Weights of a small mixture-of-experts language model, trained from scratch on English Wikipedia.
Size: vocabulary 5618, 36.5M parameters.
Experts: 192 experts in each of 13 layers, 48 SwiGLU neurons an expert, 3 picks a token, a softmax router, a shared expert of 64 neurons.
Training: a variant of SOAP for the experts, 312M tokens, 4763 steps.
Below are experts of layer 2 (counted from 0) of a mixture-of-experts language model. Rows are named router (the router's row for the expert), down (a neuron's output weights, with its number) and show model dimensions 0-95. Each number is 128 + 24 x the weight over its row's rms, rounded and kept within 0 to 255.
After each expert's rows: "raises" lists some tokens whose logits its average output raises strongly, later layers aside. This comes from a sample of Wikipedia text that the model never trained on.

# expert 145
router [130 150  91  99 127 108 156 108 110 137 162 146 161 123 144 113  98 140 126 156 146  90 157  95 110  95 122 147 133 115 123 114 140 148 138 149 132  90 121 161  99 151 164 155 164 144 175 146 137 171 162 117 101  91 148 126 152 173 154 127 159 138 127 116 117 131 113 134 171 149 157 138 157 146 158  78 167 111 103 159  99 163 122 105 137  99 161 126 133 148 137 155 108 112 112 118]
down0 [127 125 138 101 130 130 167 120 127 133 148 126 142 132 155 129 117 137 181  84 120 116  97 145 153 114 124  54 158 127 120 132 118 125 133 129  86 149 157 127 124 113 122 125 111 126 125 128 122  92 129 149 153 128 103 185 142 127  95 156 157  56 129 130 183 130 126 157 126  72  93 104 120 102  73 135 138 144 107 144 141 168 146 156 134 126 119 116 172 143 149 123 119 136 127 133]
down1 [151 182 111 107 130 143 140 120 129 102 184 112 143 201 151 132 131 152 130 107 154 137 130 122 133 162 125 145 129 117 149 163 128  98 177 157 157 109 129 149 139 126  91 169 142 130 143 148 135 145 151  82  66 134 140 120 154 129 123 122 106 131 132  84 130 130 161 125 148 124 102 116 108  91 127 101 121 129 127 118 125 140 160 119 115 113 196 102 123 136 120 140 129  73 126 141]
down2 [136 120 146 149 120 122 111  74 114 142 118 137 120 103 132 168 148 141  93 137 141 148 160 170 103 105 124  74 160 120 129 105 133  54 120 126 164 162 135 161 136 135 191 109 167 130 115 138 119 138 176 155 138 146 117  88 166  65 128 115 123 143 130 135 113 127 130 131 135 126 127 119 155 126 124  87 120 107  75 131 117 152 159 133 147 168 139 122 134 134 111 125 121 129 128 107]
down3 [113 170 124 124 172 139 136 150 113 125  66  88 137 158 107 117 118 136  85 122  95 120 106 136 140 150 133 162 128 116 110 129  70 156 139 148 109 129 138 140 118 130 122 116 155 118 121 134 130 152 126 120 132 125 115 124 125 178 127  90 130 110 130 158 176 131 112 151 134 161 186 175 129 165 181 167 174 117 129 133 115 128 120  74 128 141 128 103 131 114 132 173 142 117 120 100]
raises: ",", "es", ".", " a", "ing", "y"

# expert 166
router [123 150 104 111 158  99 156 120 146 107 154 135 151  98 152 133 150 149 112 157 152  99 159  97 120  99 155 131 152 104  96  99 102 125 151 142 108 119 108 153 110 159 158 144 157 100 132 103 157 159  99 158 100 110 107 101 158 150 148  99  98 157 112  98 120 112 113 125 141 135 155 132 157 113 106 100 152  95  98 153 102 158 158 110 109  98 157 106 159 103 155 158  96  98  98 104]
down0 [ 87 139 138 129 141 142 112 101 103 125 128  83 122 105 136 137 142  97 144 161 123 105  87 168 128  96 133 133 178 130 131 130 112 101 117 116 147 126 129 185  81 119 109 147 100 144 127 119 101 149 130 173 124 119 224 136 137 134 144  99 142 129 115 103  71 146 113 144 137 112 142 148 148 157  99 139 103 138 124 125 138 127 119 119  86 112 134 167 167 152 126 133 135 136 150 149]
down1 [127 131 129 135 111 128 190 165 128 143 123 165 138 129 140 188 114 148 127 126 132 123 134 123 143 135 151  82 114 134 129  94 136 135 129 123 126  97 148 145 189 153  95 186 156 123 127 123 129 111 176 132 101  98  90 104 129 137 129  81 164 184  92 102 130  89 123 152 128 136 129 118 123 105 157 135 137 148 112 133 127 135 155 117 126 117 114 135 133 130 125 118  83  86 135  71]
down2 [121 123  67 131 124 104 173 104 139 127 122 128 101 134 136 154 120 131 152 123  97 138 142 100 137 138 195 134 138 140 137 136 118 108 162 113 167 156 119 110 140 174 100 130 107 142 114 219 139 141 128 136 147  92 130 104 104 132 128 128 133 155 129 132 137 111 187 138 115 103 156 127 132 117 162  94 115 121 118 127 165 129 126 131 136 188 140 176 119  87 130 124 110 136 146 134]
down3 [131 154 150 135 137 192 145 102 117 131 144 129 125 122 180 141 139 145 157 184 129 142 126 106 137 131 192  99 113 127 121 110 152 150 120 144 145 181 135 135 127 136 155 114 111  85 165 122 151 121 111 160 156 123 138 132 148 103  83 142 115 132  95 128  96  87 132 159  92 136 125 125 106  96 140 126 157  66 160 102  89 153 118 129 138 115 118  88 111 140 141 124 132 105 118 133]
raises: "ement", "ements", " theory", " zone:", " industry"

# expert 119
router [142 139 102 128 174  99 154 130 132 116 140 147 149 102 130 137 132 129 124 137 129 121 179  90 146  92 118 122 140  97  98  78  97 128 117 175 110 123 115 147 133 145 157 108 141 133 131 117 156 150 107 146  98 136 113 102 174 125 126  97  91 153 128 101  90 114 143 122 115 110 151 120 150 121 123 101 128  98  84 120  92 163 180 128 153  93 142 112 178 101 153 156  79 104 123 125]
down0 [145 119 121 131 134 130  93  81 102 137 126 149 118 147 151 182 160 140 151 105 100 136  58 106  71 119 161 166  64 113 142 134 139 123 149 112 140 108 111 150 114 128 127 122 114 136 101 124 114 131 108 134 121 108 142 142 130 130 126 129 156  96 136 103 123 131 141 139 109 118 132 133 113  99 217 128 121 113 158 132 130 108 128 152 124 155  82 120 165  91 106  94 125 127 102 138]
down1 [141 113 119 100 123 139  67 132 125 130 142 121 129 147 143 191 107 145 191 102 149 138 152 128 115 161 147 126 112 124 125 158 133 126 110 126 109 127 140 127 134 139 159 138  95 174 132 130 146 147  81 139 180 134 110  65 120 134 127 115 111 125 141 186 126 155 130 170 151 116 129 129 120 148 154 142 163 185 148 114 108 137 144 130 137  91 114 139 121  64 128 145 142 119 130 126]
down2 [163 146 174 105 101 142 107 139 134 136 140 108 143  64 130 131 131 169 113 131 128 122 105 130 121 143 108 156 152 126 127  73 164 144 111 117 159 115 127 128 126 135 119 135 144  83 173 117 138 107 117 167  91 126  88 133 153 126 163 125 127 149 150 144  94 128 200 130 110 150 145 123 132 127 128 140 155 115 157 110 136 135 123  92 129 140 122  95  90 131 142 107 140  55  93 137]
down3 [144 160 137  76 137 128 216 109  91 130 133 123 125 135 171  94  81 144 120 115 120 139 129 131 131 157 142 129 121 119 130 145 126 125 129 114 165  99 130 138 146 122 144 159 130 112 130 158 119 137 106 108 130 102 123 144  63 125 136 128 127 104 124 140 126 105 151 120 116 112 155 102 164 144 150 129 107  58 144 178 131 101 116 128 106  91  87 127 114 137 112  70 150 120 134 115]
raises: "-", "m", " and", "p", "em", "am"

# expert 95
router [124 149 103 111 158  99 155 120 146 109 156 134 150  98 151 134 151 149 113 158 152  99 158  97 120  98 156 130 153 104  96 100 102 125 153 142 107 119 109 154 109 159 158 143 156 101 132 103 157 158  99 159 100 109 108 100 158 150 148  99  96 156 112  98 121 112 112 126 140 137 154 133 157 112 104 101 152  96  98 152 102 158 157 110 110  97 157 107 159 103 156 158  96  99  98 103]
down0 [101 130 137 127 124 172 150 141 127 164 114 175  85 103  99 137  84 122 169 103 145 127 157 129 129 121 144 133 132 110 131 122 161 140 126 127 145 148 134 105 125 129  70 112  41 127  84 192 144 130 135 137 137 163  94 136  83 127 128 154 136 107 124 110 121 157 122 139  98 140 165 105 129 127 124 132 111 135 132 129 154 111 137 133 112 118 115 147 140 140 104  99 151 112 183 149]
down1 [127 127 126 132 123 126 135 139 150 124 156 113 135 128 123 111 127 138 151 135 127 109 162 183 139 105 107 124 123 137 131 121 177 121 100 122 137 143 126 141 128 133 114 115  98 160  99 108 137 140  97 157 222 176 140 155  79 146  78 144 153 136 115 125 120 113 130 155 130 135 116 153 140 141  87  58 118 155  97 140 136 129 126 113 120 150 118  76 127 177 120 129  91 152 143 139]
down2 [130 129 115 134 159 118 157 129 163 180 100 128 146 136 123 115 145 151 133 151 127 168 131  94 116 132  98 120 154 103 187  93 128 126 121 117 128 177 130 124 100 103 146 154 119 131 153 126 130 160 130 213 162 142 142 126 144 124 136  86 109 131 149 129 137 114 150 123 166 132  94 129 156  77 121 125 139 125  80 116  72 154 135  83 140 141 116 134 131 112 138 138 129 137 170 117]
down3 [158 112 146 131 152 134 129 135 158 135 151 146  99 166 122 130 132 110 122 123 150 126 100 125 138 126  65 130 139 132 146 143 120  52 112 127  69 141 162 116 159 111 153 174 130 161 137 131 143 100 129 122 127 118 109 143 115 128 125  67 106  89 142  90  85 120 135 116 114 156 184 150 164 124 110 131 140 122 140 100 112 148 135 149 125 127 140 135 158 133  98 122 148 127 165  77]
raises: "rd", "cer", "rative"

# expert 156
router [152 157 101 102 145 112 113 143 118 145 115 100 148  96 105 104 149 102 102 155 152 107 154  97 157 152 113 152 151 146  90 103 150 151 139 157 101 111 115 104 110 162 138 152 143 147 110  96 154 167 103 125 100 113  95 151 163  96 149 103  79 158 148  99 116 149 158 129 137 120 104 129 162 124 101  96 133 105 122 105 108 159 144 155 125 110 159 130 165 141 150 172 104 108 103  99]
down0 [114 143 128 105 134 140  90 135 128 127 137 147 104 146 130 143 138 213 143 123 114 169 117 160 128 131 120 135 130 146 179  94 155 125 158 123 125 153 136 126 133 122 123 172 147 129 134 123 143 103 109  95 198  74 135 104 144 161 130 146 129  80 153 133 141 114 127 142 173 130 178 142 104 116 139 126 142 144 126  95 155 137 125 105 165 149 124 147 149 145 128  79 112 126 128  89]
down1 [116 150 104 139 123 123 143  68 115 112 141 122 146 128 125 123  95 138 121  78  58 133 113 102 136 141 122 128 130 125 156 119 129 112  99 131 155 129  99 131  94 172 128 126 128 192 152 107 148 131 125 130 131 127 108 126 111 141 126 116 173 164 116 127 198 128  82 147 144 134 105 142 114 122 135 126 156 133 160 138 148  47 128 112 135 157 158 107 118  85 132 147 130 144 131 123]
down2 [127 101 127 136 183 128 112 140 111 101 102 123 129 120 126 144 134 134 114 123 137 125 134 120 146 172  95 125 127 146 167 121 165 132 144  85 118 140 104  84 133 141 173  88 136 146 214 109 134  85 112 139 170 132 119 159 136 138 132  98 126 130 133 120 144 132 150 127 185 155 131 186 129 139 121 133 134 126 150 130 130 139 163 114 126 174 167 124  95 123 125 134 144 178 112 150]
down3 [132 130 137 109 138 109 174 121 130 177 161 155 156 147 124 124 129 107 134 132 126 136 133 135 189 126 133 130  96 145 114 126 175 127 109 128 127 108 142 130 179 113 138 112 129 169 114 114 128  93 142  82  77 114  75 143 131 140 119  57  69 120 130 130 127 111 113 121 126  84 128 130 114 159 102 149 126 145 119 126 128 138 207 124 132 141 104 138 135 101 128 124 133 158 137 116]
raises: "us", "und", "ass", "st"

# expert 21
router [154 148 122 128 145 102 148 132 127 117 145 103 140 138 107 158 110 107 144 142 108 129 177  91 181  96 109 131 130 106 119  84 163 111 156 159 143 152 142 164 103 109 152 141 138 107 133 113 167 149 126 176 106 132  89 135 143 152 147 108 113 156 138 122 104  80 142 108 144  92 143  99 125 152 152 130 151  81  98 119 101 160 164 108 139 123 168 105 171 132 131 123 106 126  95  99]
down0 [141  71 133 127 106 131 171 125 126 107 124 109 119 123  85 129 119 145 125 117 143 144 104 106 128 139 128 126 160 124 132 161 134 138 131 136  98  91 148 111 105 140 132 171  80 108 137 115 147  92 127 132 121 147 123  64 130 142 148 137 122 124 100 123 132  90  64 172 130 121 150 122 131 111 126 118  75 147 125  82 136 122  96 118 129 160 128 136 135 165 150 117 130 115 129  41]
down1 [171 123 121 131 137 119 127 200 125 131 133  90 131 164  61 187 106 130 131 136 134 120 128 130 136 129 153 123 117  97 138 173 127 128 113 115 140 163 151 124 137 149 111 130 119 121 119 127  91  98 148 126 132 176 145 131 111 122 121 122 138  91 153 111  69 126 142 126 124 122 149 134 125 127 110 134 129 108 133  85 108  33 108 138 128 139 125 125 105 124 133 127  86 138 116 170]
down2 [127 122 136 127 141 146 121 139 108 194 128 183  98 132 155 120 127 169 135 136 123 136 103 140 129 150 140 136  74 114 109 162 123  93 144 113 148 111 115 143  85 127 120 175 100 124 153 126 100 176 109 134 145 146 171  99 137 123 153 121 118 105 103 150 131 127 147 131 157 162 121 124 128 127 155 132 134  91 131 150 159  89 116 134  72 185  93 130 125 106  90 157 117  95 141 123]
down3 [124 145 130 105 141 133  81  93 172 128 200 179 103 144 122 129  78 122 127  99 125 101 134 188 119 127 101 148 115 134 145 142 126 120 146 113 121 112 126 132  84 117  87 128  76  81  90 132 128 140 128 122 143 138 113 128 145 149 118 116 127 139 132 120  94 127 153 128 121 102 180 100 152 132 157 177 123 119 130 102 137 121 140 127 131 108  85 130 105 139 116 129 141 146 112 181]
raises: "l", "s", "r"

# expert 184
router [127 110 109 131 158 111 151 148 156 134 148 153 160 104 135 122 139 114 113 149 131 107 172  98 108  97 143 137 146 125  92  98 131 140 141 127 109 114 117 156 123 141 168 156 163 117 147 125 155 167 119 165  93 114 112 104 171 155 140 109 106 169 145 117 138 134 108 135 147 142 158 103 145 155 151 106 113  90  77 146  96 158 131 123 107  86 168 104 175 143 134 171  79 102 136 130]
down0 [128  94 148 124 142 132 158  93 101 125 165 121  96  71 135 147 160 139 172 127 122 153 125 126 122 140 137 154 127 122 129 118 110 126 126 155 148 102 155 141 136 125 136 131 126 114 115 150 125 127 121 131 129 127 141 129 114 128 135  94 127 128 121 104 134 121 149 142 129 138  76 137 113 115 110  85 176 115 111  81 125 131 191 122 131 178 135  42 129  98 131 115 187 134 138 188]
down1 [127 120 130 130 133 125 124 161 116 163 112  98 191 123 160 133 149 154  99 114 129 141 129 115 188 171 173 103 105 115 152 137 122 143  93 130 206  76 134 142 189 132 113  90 134 147  97 116 139 122 159 124 134 125 132 121 132 147 116 102 132 141 164 127 120 129 127 129 131 126 122 129 164 134 120 117 102 125  77 137 126 197 121 124 144 157 129 122 121 144 122 109 114 104 153 119]
down2 [156 138 134 119 115 126 143 119 132 142 154 165 109 129 140 133 127 147 129 126 116 126 111 139 123 136 121 153 133 134 134  95 139  76 133 158 155 126 128  72 101 140 139  96 145 130 170  84 128 132 101 107 154 127 131 119 113  77 122 129 124 143  29 120  81  54 115 115 132 134 174 150 131  79 136 121 134 132 129 127 174 129 145 126 115 126 109 116 125 160 119 140 135  92 135 104]
down3 [160 151 107 161 138 129  80 129 127 125 138 146 125 124 121 127 126 122 127 152 128 128 125  98 187 130 122 122 119 118 129 135 128 173 118 181 119  93 142 129 123 127 156 111 137 160 143 125 127 125 122  51 131 150 132 130  99 125 119 124 119 122 123 180 108  89 149 151 133 128 147 111 172 121 190 139  95 174 137 119 130 184  95 119 126 120 119 126 111 135 148 118 130 189 173  99]
raises: "er", "ers", "es", "s", "ov", "o"

# expert 151
router [157 137 135 128 151 108 134 129 140 148 106 118 139 103 140 105 145 150 101 116 119 112 153 130 157 149 114 108 154 149  90 112  85 102 145 132 153 172 156 130 110 112 156  96 133  89 101 119  87 141  98 159 141 136 140  93 162 128 152 115 129 100  92  99 174 139 159 119 157 146 164 149 160 136 128  94 111 178  95 105 117 168 108  89 147 104 109 123 128  99 155 145 174 117 113 111]
down0 [111 114 124 143 134  99 106 133 115 132 127 151 135 130 128 128 136 150 109  95 125 108 154 123 133 131 101 130 125 143 186 113 110  99 132 133 122  94 128 113 183 101 133 128 143 126 108  71 116 110  85 130 146 170  90 163 144 141 160 164  80 117 128 126 129 131 132 160 112 106  26 143 146 173 131 136 123 115 128 127 132 129 177 129 111 151 123 125  90 131 139 132 146 123  89 113]
down1 [117 128 122 136 115 118 101  87 129 126 108 124 135 127 138 115 117 128 111  98 134 132 114  93 129 114 116 114 132 125 197 129 151 159 135 138 128 185 163 149  68 126 132 125 124 127 122 126 138 144 120 157 147 142 141 121 120 143 132  91 190 121  88  89 113 124 131 105 121 115 128 141 129  74 192 109 153 110 138  81 157 124 132 126 119 162 158  50 125 104 139 109 127 155 128 126]
down2 [164  97 111 131 121 135 160 119 132 122 151 136 132 125 185 170 145 139 128 129 116 112 120 197 132 133 145 154 148 151 132 124 115 126 117 172 123 129 171 153 119 128 149 140 107  79  87 157 126  94 146 161 124 118 121  81 141 135 132 152 113  94  98 157 130 145 130 120  96 137 125 127 140 181 139 116 114 153  76 129 132 176 121 123 132  92 111 155 127 135 177 144 179 119 123 139]
down3 [120 120  86 137 164 135 108  77 115 136 131 131 110 128 147 113 106 117 133 102 128 108 132 126  94 112 140  94 197 128 126 141 123 125 167 190 105 156 128 166 111 131 109 149 130 102 116 128 130 127 187 129 112 132 127  76 150 122 123 123 114 144 129 120 101 114 161 126 119 191 130 129 137 129 145  97 148 126 122 122 135 156 124 167 131 130 181 142 147  87 127 200 123 131 139 129]
raises: " and", " as", " that"

# expert 67
router [125 148 104 111 157  99 155 121 146 109 155 134 149  98 151 134 150 149 112 158 153  98 158  98 120  99 155 130 153 104  96  99 101 124 153 141 108 119 108 153 110 159 158 144 157 100 132 104 157 158 100 159  99 109 108 100 157 150 148 100  97 157 112  98 121 113 113 125 139 136 155 133 157 112 105 101 151  95  97 153 101 158 157 109 109  98 158 107 158 103 155 159  96  98  98 103]
down0 [110 100 140  99 142 130 132  83  83 118 125 139  77 104 147 121 113 131 116 125  95 115  99 125 134 160 105 134 123  86 110 109 133 150 132 112 127 134 110 141 113 121 176 190  73 127 160 113 113 165 123 127 135 129 103 121 136 114 130 133 134 134 128 123 115 131 139 126 212 150 127 196 149 140 120 133 124  69 130  83 109 141 115 120 113 125 136 139  83 165 139 128 126 121 110 125]
down1 [186 206 194 126 123 138 122 114 140 108 121 118 113 128 127 156 135  96 155 133  80 130  86 151 159 123 128 154 120 150 130 141 130 120 132 133 127 118 105  96 128 122 125  64 127 141 156 140 160  89 130 108 171 125 101 128 112 126 112 126 151  74 139 108 105 153 165 135 130 149 128 133 141 121 120 153 163 156 160 137 166 123 150 116 123 130 116 130  80 128 126 112 146 102 151 136]
down2 [132 168 128 181 156 157 122 134 169 100 124 152 128 138 127  79 121 116 142 105 140 110  90 118 133 111 109 163 152 117 158 154 129  80 181 110 166 136 125 145 128 126 138 139 126 138 126 125 122 150 127  94 171 126 131 147 125 130 135 161 124 126 125 123 172 124 138  73 147 117 184 128 117 139 165  82 146 136 129 120 151  73 153 112 130 127 129 135 121 159 163 130 124 110 186 107]
down3 [106 124 105  94  86 140 150 105 105 122 145  73 110 145 146  88 122  86 127 150 125 121 157 194 131 160 144 106 169 138  97 172 119 127 156 112 144 104 112 127 123 126 132 132  99 130 113 162 124 120 154 188 139  74 148 175 130 115 137 110 136  98 138 122 137 174 125 126 138 109 134 152  97 180 129 115  96 127 138 142 129 112 151 151 100 141 137 121 135 104 135  92 139 104 132 125]
raises: "ones", " zone:", "s==="

# expert 185
router [124 149 103 111 158  98 155 120 146 108 155 135 151  99 152 133 150 149 112 157 152 100 159  98 120  99 155 130 153 103  96 100 103 125 152 142 107 119 108 154 111 159 158 144 156 101 133 104 156 158  99 158 100 110 107 101 157 150 148 100  97 157 113  99 121 113 113 126 141 136 155 132 156 112 105 101 151  95  98 154 102 158 157 110 109  97 157 106 159 103 156 159  96  99  97 103]
down0 [127 134  93 102 155 102  98 134  99 133  75 109 144 138 121  90 127 120 126 121 121 121 199  91 145 129  93 122 135  73 125 137 113 106 147 128 110 137 146 129 123 119  88 144 139 146 116 126 153 130 141 122  86 122 119 137 108 119 131 151 131 136 131  92  87 101 111 126 165 162  97 145 109 125 162 131 114 118 105 158  91 156 130 169 111  68 127 128 129 125 103 141 141  60 121 161]
down1 [162 153 120 128 155  88  87  77 103 162 197 121 133 143 134 144 118 137 120 107 122 119 117 117 132 134 169 154  95 133 107 143  87 105 129 130 136 161 128 124 121 119 129 119 181 150 120 138 128 116  96 146 131 118 130 150 162 141 165 159 119 124 122 132 136 173 128  89 127 123  82 123 203  79 122 136 144 137 122  89 137 123 139 130 148 130 132 141 163 109 129 156 130 109  82 124]
down2 [112 112 126 136 168 106 124 108 126 124 144 141 138 139 123 135 134 132 128 133  88 132 135 148 145 156 131 176 119 105 127 113 110 114 130 122 127 132 137 127  93 124 131 171 128 127 130 137 182 187 153 115 130 145 129 155 125 120 151 138 128 203  86 136 162 104 124 109 142 152  93 162 123 157 134 147 100  74 141 127 127  78 129 114  54 159 126  84 148 143  82 139 141 131 133 145]
down3 [136 105 131 182 120 124 155 130 127 142 114  75 141 161 129 144 117 172 154 143 109 128 117 127 167 117  93 130 172 114 134 148 124 131 160 149 111 144 109  94 124 181 130 128 164 128 162 160 130 174 191 136 131 101 107 138 130 130 120 187 126  87 119 136 137 142 138 124 126 136 142 148 107 125 151 125 140 141 127 128 187 129 104 117 159 109 148 186 133 128 129 136 131 134 116 180]
raises: "uency", " birth:", " zone:"

# expert 116
router [112 137  98 119 155 120 144 148 152  90 156 167 164  97 125 144 133 119 127 154 126  84 149  95 128 104 124 155 163 121  83  82 126 142 122 144  85 111 135 164 125 174 160 139 142 100 110 138 164 151 104 144  89 110  82  98 152 136 133 134 115 153 124  94 107 126 116 109 107 145 171 122 136 133 115 130 119 124  79 124 140 150 151  96  94  85 155 109 161 128 136 161 119 106 144 136]
down0 [137 128  90 116 134 123 110 127 128 131 136 114 182 113 125 135 157 117 124 122 127 132 128 141 116 135 131 125 105  18 116  92 132  97 126 130 130 183 110 132 128 191 115 142 127  89 126 126 126 137 111 128 118 134 152 126  94 136 153 107 133 119 127 139 126  66 157 148 147 139 127 113 145  50 128 103 135 143 110 114 125  98 148 141 124 133 108 144  82 107 138 155 104 104 138 118]
down1 [128 126 148  81 117 138 182 190 141 162 148 158 133 131 113 131 202 126 101  91 130 119 120 188 107 128 125 142 129 146 105 114  94 127 125 109 117 134 174 102 139 134 142 122  89 100 125 131  97 128 140 141 174 109 135 183 156 156 127 126 122 109 139  98 157  99  99 128 143 135 114 128 133 123 154 126 125 159 113 153 123 122 120 120 109 158  92 136 154 129 154 146 145 153 159  96]
down2 [ 84 113 133 127 130 128 130  87  73 150 120 119 136 128 114 151 144 128 146  40 123 121 114 122 126 120 130 122 124 124 120 145 151 117 139 144 123  82 133 119 168 153 109 128  91 138 168 122 129 135 128 133 142 159 119 132 134 130 129 159 126  89 110 106 140 136 113 123 166 149 134 141 135 156 150 120 156 127 162 178 151 129 128 154 128 109 119 130 120 134 151 117  94  50 164 197]
down3 [161 140  94 128 163 107  68 132 126 149 126 141 117  26 145 122 135 145 131 130 103 124  93 129  64 144 142 122 119 125 124  86 127 118 126 129 150 148 161 138 108 116  97 129 120 122 135 103 117 131 156 153 142 113 130 126 139 136  99 116 120 129 158 162 132 129  99 127 144 144 102 137 125  92 143  87  72 136  52 126 120 101 148 133 137 152 130 107 137 116 153 120 128 129 116 138]
raises: "V", "U", "W", "S.", "P", "C."

# expert 78
router [123 149 104 111 158  99 155 121 146 108 155 135 150  98 152 133 150 149 112 157 152  99 158  97 120  99 156 130 153 102  96 101 103 125 153 141 107 120 108 153 111 158 158 144 156 100 132 102 157 158  98 159 100 109 108 101 158 150 148  99  98 158 112  98 121 113 114 125 141 137 154 132 156 112 105 101 150  95  98 153 101 157 157 110 109  98 157 106 157 103 155 159  96  98  97 102]
down0 [ 84 145 110 156 133 134 152 123 112 149 135 149 128 130 128 128 100 107 117 118 157 100 106 175 166 115  85 142 114  96 139 125 133 126 122 129 124 119  93 117 193 127 130 127 123 138 125  88 133 131 115 124 122 156 131 130 126 134 145 128 130 122 175 132 136 165  74 125 128 165  90 110 139 139 142 150 126 188 100 187 129 122 121  82 128 137 132 125 128 101 113 120 117  40 155 127]
down1 [111 117  91 102 130 111 131 116 134 106 156  81 130 119  98 131 118 148 129 135 135 188 135 138 129 139 135 129 128 145 128 124  77 109 133 107 122 130 125 107 131 118 126 179 116 107 130 145 112 196 119 152 158 123 128 107 128 143 136 132 102 136 120 137 135 132 173 183 144 111 155 111 107 137 104 139 128 112 111 147 110 155 113 127 115  94 154 169 118 137  77 131 200  75 183 123]
down2 [113 130 134 120 168 136 129 143  88 138 126 123 115 128 168 120 119 120 150 117 120  73 155  91 147 149 128 124 127 123 162 126 130 129 128 113 142 146 120 128 112 150 164 122 155 128 125 104 147 134 131 129  76 122 161 155  74 181 133  94 133 142 139  80 187 170 118 157 117 207 140 132 100 137 124 128 146 101 157 135 111 128 145 165 104 142 120 125 156  95 121 129  98 105 129  97]
down3 [140 143 127  50 118 119 118 137 209 133 129 107 148 105 118 126  70 126 137 141 124  70 124 118 125 102 148 168 145 127 105 114 127 127 137 141 149 115 172 170 102 116 132 130 137 128 112 144 142 126 130 128 165 148 113 165 148 103 121 110 128 153 116 126 121  99 129 121 137  58 120  94 146 135 127 105 126 139 141 118 156 117 151 139 120 123 159 130 119 147 111  72 151 110 125 173]
raises: "istan", " whom", "]", "Scientific", "ative"

# expert 29
router [125 149 104 111 157 100 155 121 146 109 154 136 150  98 152 133 150 149 113 157 152 101 160  98 120  99 156 129 152 104  97  99 103 125 153 141 108 119 107 154 109 160 159 145 156 100 131 103 157 157  99 157 100 111 107 101 158 150 149 100  96 157 111  98 120 112 113 125 140 136 155 132 157 112 105 101 150  96  98 152 100 158 159 110 110  97 157 106 160 103 156 159  96 100  97 103]
down0 [157 125  74 130  93 113 118 114 166 124 103 128 161  88 134 134 126 135 164 134  98  74  97 130 122 128 146 132 116 137 119 111 135 162 116 115 128 107 138 161 159 118 105 125 157 116 119 107 114 149 130 119 114 121 106 130 131 145  80  76 134 127 113  56 125 159 126 112 118 146 132  53 126 143 128  80 116 143 112 131 133 111 118 110 127 127  53 115 113 130 120 127 155 156 125 106]
down1 [ 72 129 122 116 122 183 127 128 145 160 149 127 153 157 124 131 129 123 101 155 117 128 121 114 128 131  85 142  93 130 124 134  99 112 174 133 162 151 137 128  62 134 128 115 130 124 127  98 135  93 125 130 122 140 130  84 151 142 134 134 128 167 148 132 115 158 123 138 146 152 136 121  97 122  77 139 110 129  46 162 168 146 110 186 147 111 113 100 152 100 128 117 142 120 102 120]
down2 [ 93  97 122 125 129 130 132 151 130 134 121 129 163 135 132 126 119 122 127 132 124 133 123  80 130  92 129 131 102 141 129 101  78 132 162 130 116 124 155 124 108 159 124 132 139  62 195 126 142 118 100 103 119 145 127 125 117 159 151 198 130 111  95 121  59 111 173 155 101 161 141 201 121 145 127 108 140 117 108 169 134 127 121 132 121 130 113 127 139 136 128 166 130 139 133 104]
down3 [ 86 164 130 136 159 136 176 136 125 140 118 137 127 123 109 123 133 121  72 126 160  92 128 144 118 142 129 102 130  55 133 140 124 119 127 159 138 124 151 114 138 107 121 155 153 101 141 137  91  95 131 120 136 125 108 167 130 133 156 125 105 137 112 134 123 141 114 141 124 135 130 111 108 115 150 122  99  91 126 112 111 152 139 178  76 115 131 168 144 146 144 144  46 123 109  63]
raises: "ities", "ont", "ore", "–"

# expert 155
router [125 149 104 111 158  98 156 120 146 108 155 135 150  98 152 133 150 148 112 157 152  99 159  98 119  99 156 130 153 103  97 100 103 125 152 142 108 119 107 154 110 159 158 143 157 101 131 102 157 159  99 158 100 109 107 100 158 149 147 100  97 157 113  99 120 114 113 125 141 136 155 131 157 112 106 101 152  96  98 153 102 158 158 110 109  98 157 106 159 102 156 158  96  99  98 103]
down0 [126 128 117 129 125 128 122  84 144 145  92 137 103 172  80  98 130 129 140 129 115 128 140 139 154 153 152  89 138 137 130 131 145 113 132 119 107 124 140 125 123 120 110 116 131 142 138 112 128 132 127 137 138 161  94 129  87  58  87 161  93 161 175 112 120 132 113 148 124 144 143 158 127 123 133 128  94  90 106 188 118 145 130 124 112 214 108 133 125  95  86 135 145 145 129 168]
down1 [ 60 128 108 142 128 166 127 145 100 128 108 126 133 140 114 131 147 158 116  96 117 167 160  97 135 100  89  58 134 110 133 127 106 124 174 164  68 131 140 151 147 131 138 127 133 126 117  63 165 124 142 130 162 108 170 146 132 119 135 132 111  99 111 117 115 150 141 120 127 131 172 139 122 107 134 136 129 144 135 140 127  86 170 136 139 112 120  75 164 145 127 130 126 146 129 149]
down2 [119 103 145 128  99 120 161  99 142 120  94 151 109 163 106 178 125 111 134 127  98 123  39 136 126  80 145 115  76 119 122  75 135 121 142 123 117  98 133 104 113  99  99 120 128 122 121 143 141 135 124 179 115 130 140 127 121 126 155 125 146 124  82 115  94 130 111 134  94 111 133 108 117 135 124 134  82 116 134 133 126 130 126 119  81 177 106 119 141 133 128  79 129 135 103 172]
down3 [151 124 143  61 129  88  74 124 107 117 119 103 127 141 161 101  82 132 120 143  90 127  90 131 143 175 114 126 116 104 132 138  94 111 132 132 119 140 151 101 166 141 118 104  96 158 120 140 118 147 127  50 160 126  87 145 146 154 169 118 124  66 104 132 106 116 140 177 128  94 119 147 102 124 138 124 138 130 134 129 109 111 123 140 143 160 115 123 129 112 155 130 136 106 128 130]
raises: "airs", "air", "1%"